python train.py --n_experts=16 --moe_layers=[2, 3, 4, 5, 6, 7] --scale_expert_input=true --lr_router=0.00114 --norm_eps=1e-05 --beta1=0.9 --batch_tokens=[65536, 131072, 196608]
Below are experts of layer 3 (counted from 0) of a mixture-of-experts language model. Rows are named gate (a neuron's input weights, with its number), up (a neuron's input weights, with its number), down (a neuron's output weights, with its number) and show model dimensions 0-111. Each number is 128 + 24 x the weight over its row's rms, rounded and kept within 0 to 255.
Before each expert's rows: "gets" lists some tokens that make up at least twice as much of what it gets as of all text. This comes from a sample of Wikipedia text that the model never trained on. Tokens count by the router's weight.

# expert 5
gets: ":", " \"", ".", " A", " The", "A"
gate0 [130 133 163 131 136 151 138 115 161 110 104  93 138 157 137 123 133 145 107 125 111 110  72 119 106 102 165 143 100 107 151 133 112 103 112 144 137 151 107 125 143 166 154 125 168 102 104 118 145 126 163 126 117 119  93 130 133 128 131  85 125 125 111 151 141 130 145 110  75  77 107 117  93 121 124 126 123 103 146 107 129 138 107 121 176 108 135 123  89  76  84 157 163 114 128 145 141 130 129 121 120 139 136 133 123 164 159 155 157 129 129 110]
up0 [141 127 151  95  94 111 126 114 124 100 134 109 122 130 157 133 120 131  61 152 132 146 128 142 138 110 105 156 122 104 102 117  85  60 118 136 130 128 129 140 113 159 152 132 172 113 127 139 154 123 131 146  95 119  89 142 101 106 108 121 126 132  79 175 161 123 182 130 113  84 122  56 108 121 114 146 134 105 126 100 132 140 115  50 156  97 141 130 124 147 138 166 143  88 128 124 128 130 131 117  86 138 130 148 131 119 119 118 138 153 116 143]
down0 [110 129 139 143 148 117 102 120 126 131 125 135 163  88 152 126  91 135 120 120 148 100 106 122 128 118 121 152 129 100 152  79 146 113 155 161 101 208 126 140 133  89 107 135 123  89 134 139 134 142 132 133 146 117 167 111 150 176 103  82 161 137 125  94 117 122 116 129 130 157  97 171 159 124 139 104 133 156 104 124 128 110  94 100 123 118 130 140 109 210 110 173 143 133 150 127 114  90 125 171 139 153  91 136 148 134 164 131 130 112 137 128]

# expert 4
gets: "–", " ", "-", "2", "1", "6"
gate0 [149 141 107 117 123 176 128 138  83 137 136 165 132 155 133 120 137 108  95 127 103 135 104 105 102 161 104 142 130 123 107 158  90 126 123 125 169 149 112 168 138 150 119 126 152 132 120  87  69 142  95 104 156 145 114 110 137 131 147 110 138 112 107 110 125 153 114 145 171 146 125 157 109 136 121 121 165  89 110 139 124 167  73 126 126 175 147 126 101  90 112 119 114 137 154 144 112  83 137 160  99 127 123 136 140 133 136  93 129 127  73 109]
up0 [128 115 107 116 139 150 103  96 122 145 175 145 119 120 140 129 137  94 147 151 138 146 124 174 102 103 110 113 143 144 124 174 104 181 116 127 115 189 126 102 118 115 114 121 116 123  95 114 133 109 123 153 112  91  77 119  88 124 181  92 159 141 143  97 106  86 121  91 156 118 159 141 127 137  98 148 139 107 157 142 123 165 161 132 105 100 149 138 115 125 157 116 146 137 163 150 138 106 139 154 134  91 138 141 107 122  88 113 122 153 135 122]
down0 [ 89 123 109 111 109 168 134 103  95 155 133  92  90 132 144 143 144 138 117 115 119  89 157 162 132 134 158 152 176 111  70 110 117 121 138 165 125 159 110 138 121 129 131 129 124 138  63 126 144 127 117  91 118 127 142 118 187 158 116 162 170 134  88 133 115 134 116 135 147  90 157 144 120 147 102 110 117 113 116 121 101  84 108  95 149 150 126 141 141  93 109 114 129 131 123 141 166 151  98 127 169 171 150 141 147 114 160 129 139  92 173 121]

# expert 9
gets: " |", "\n", "-", " ", " |\n", "0"
gate0 [121 117  75 133 106 185  79 124 168  86 129 132 175 128 114 122 117  81  99 127 150 105 128 154  96  80 104 134  82 135 171 133 164 132 108 139  66 124 129  94 138  70 152 135 153 143 118  91 106 163 125 144 104 140 120 154 111 136 113 115 149 117 142 161  96 149 141 137 121 104 161 194 123 151 150 116 131 106 115 168 112 110 104 168  96 130 144 141 117 136 156 147 111 109 115  60 139 189 170 111 183 105 146 131 152 144 138 123 120 167 124 125]
up0 [148 122 156 145 138  98 118 138  95 108 143 145 120 110  75 140 163 133 114 107 104 131  48 178 157 124 124  89 104 186 117 116 159 178  91 140 152 132 155 140 123 135 102 151  97 127 145  95 148 112 106  96 123 166 158 170 140 140 150 126 105 147 114  92  98 133 133 104  76 122 113 120 116 112 127 124  99 124 102 121 137 139 127 126 118 101 151 118 182 129 152 153 135 158  73 123 151 113  99 141 166 115 159 114 114 100 106 156 142 151 122 121]
down0 [119  99 114 113 127 143 162 121  67  92  93 104 130 135 133 149 171 141 136 133 152 123 123 125 130 105 141 119  68 142 114 133  99  84 195  79 155 142 166 117  95 130 127 171 113 153 108 144 160 160 143 144 121 128 114 146 166 116  88 131 143 130 110 141 114 148  80 127 117 154 145 129 120 148 107 107 123 156 132  91 124 124 144 137 151 133 138 116 130 134 110 167  96 114 127 140 136 144 114 123 106 135 149 129 155 103 108 129 110 154  92 149]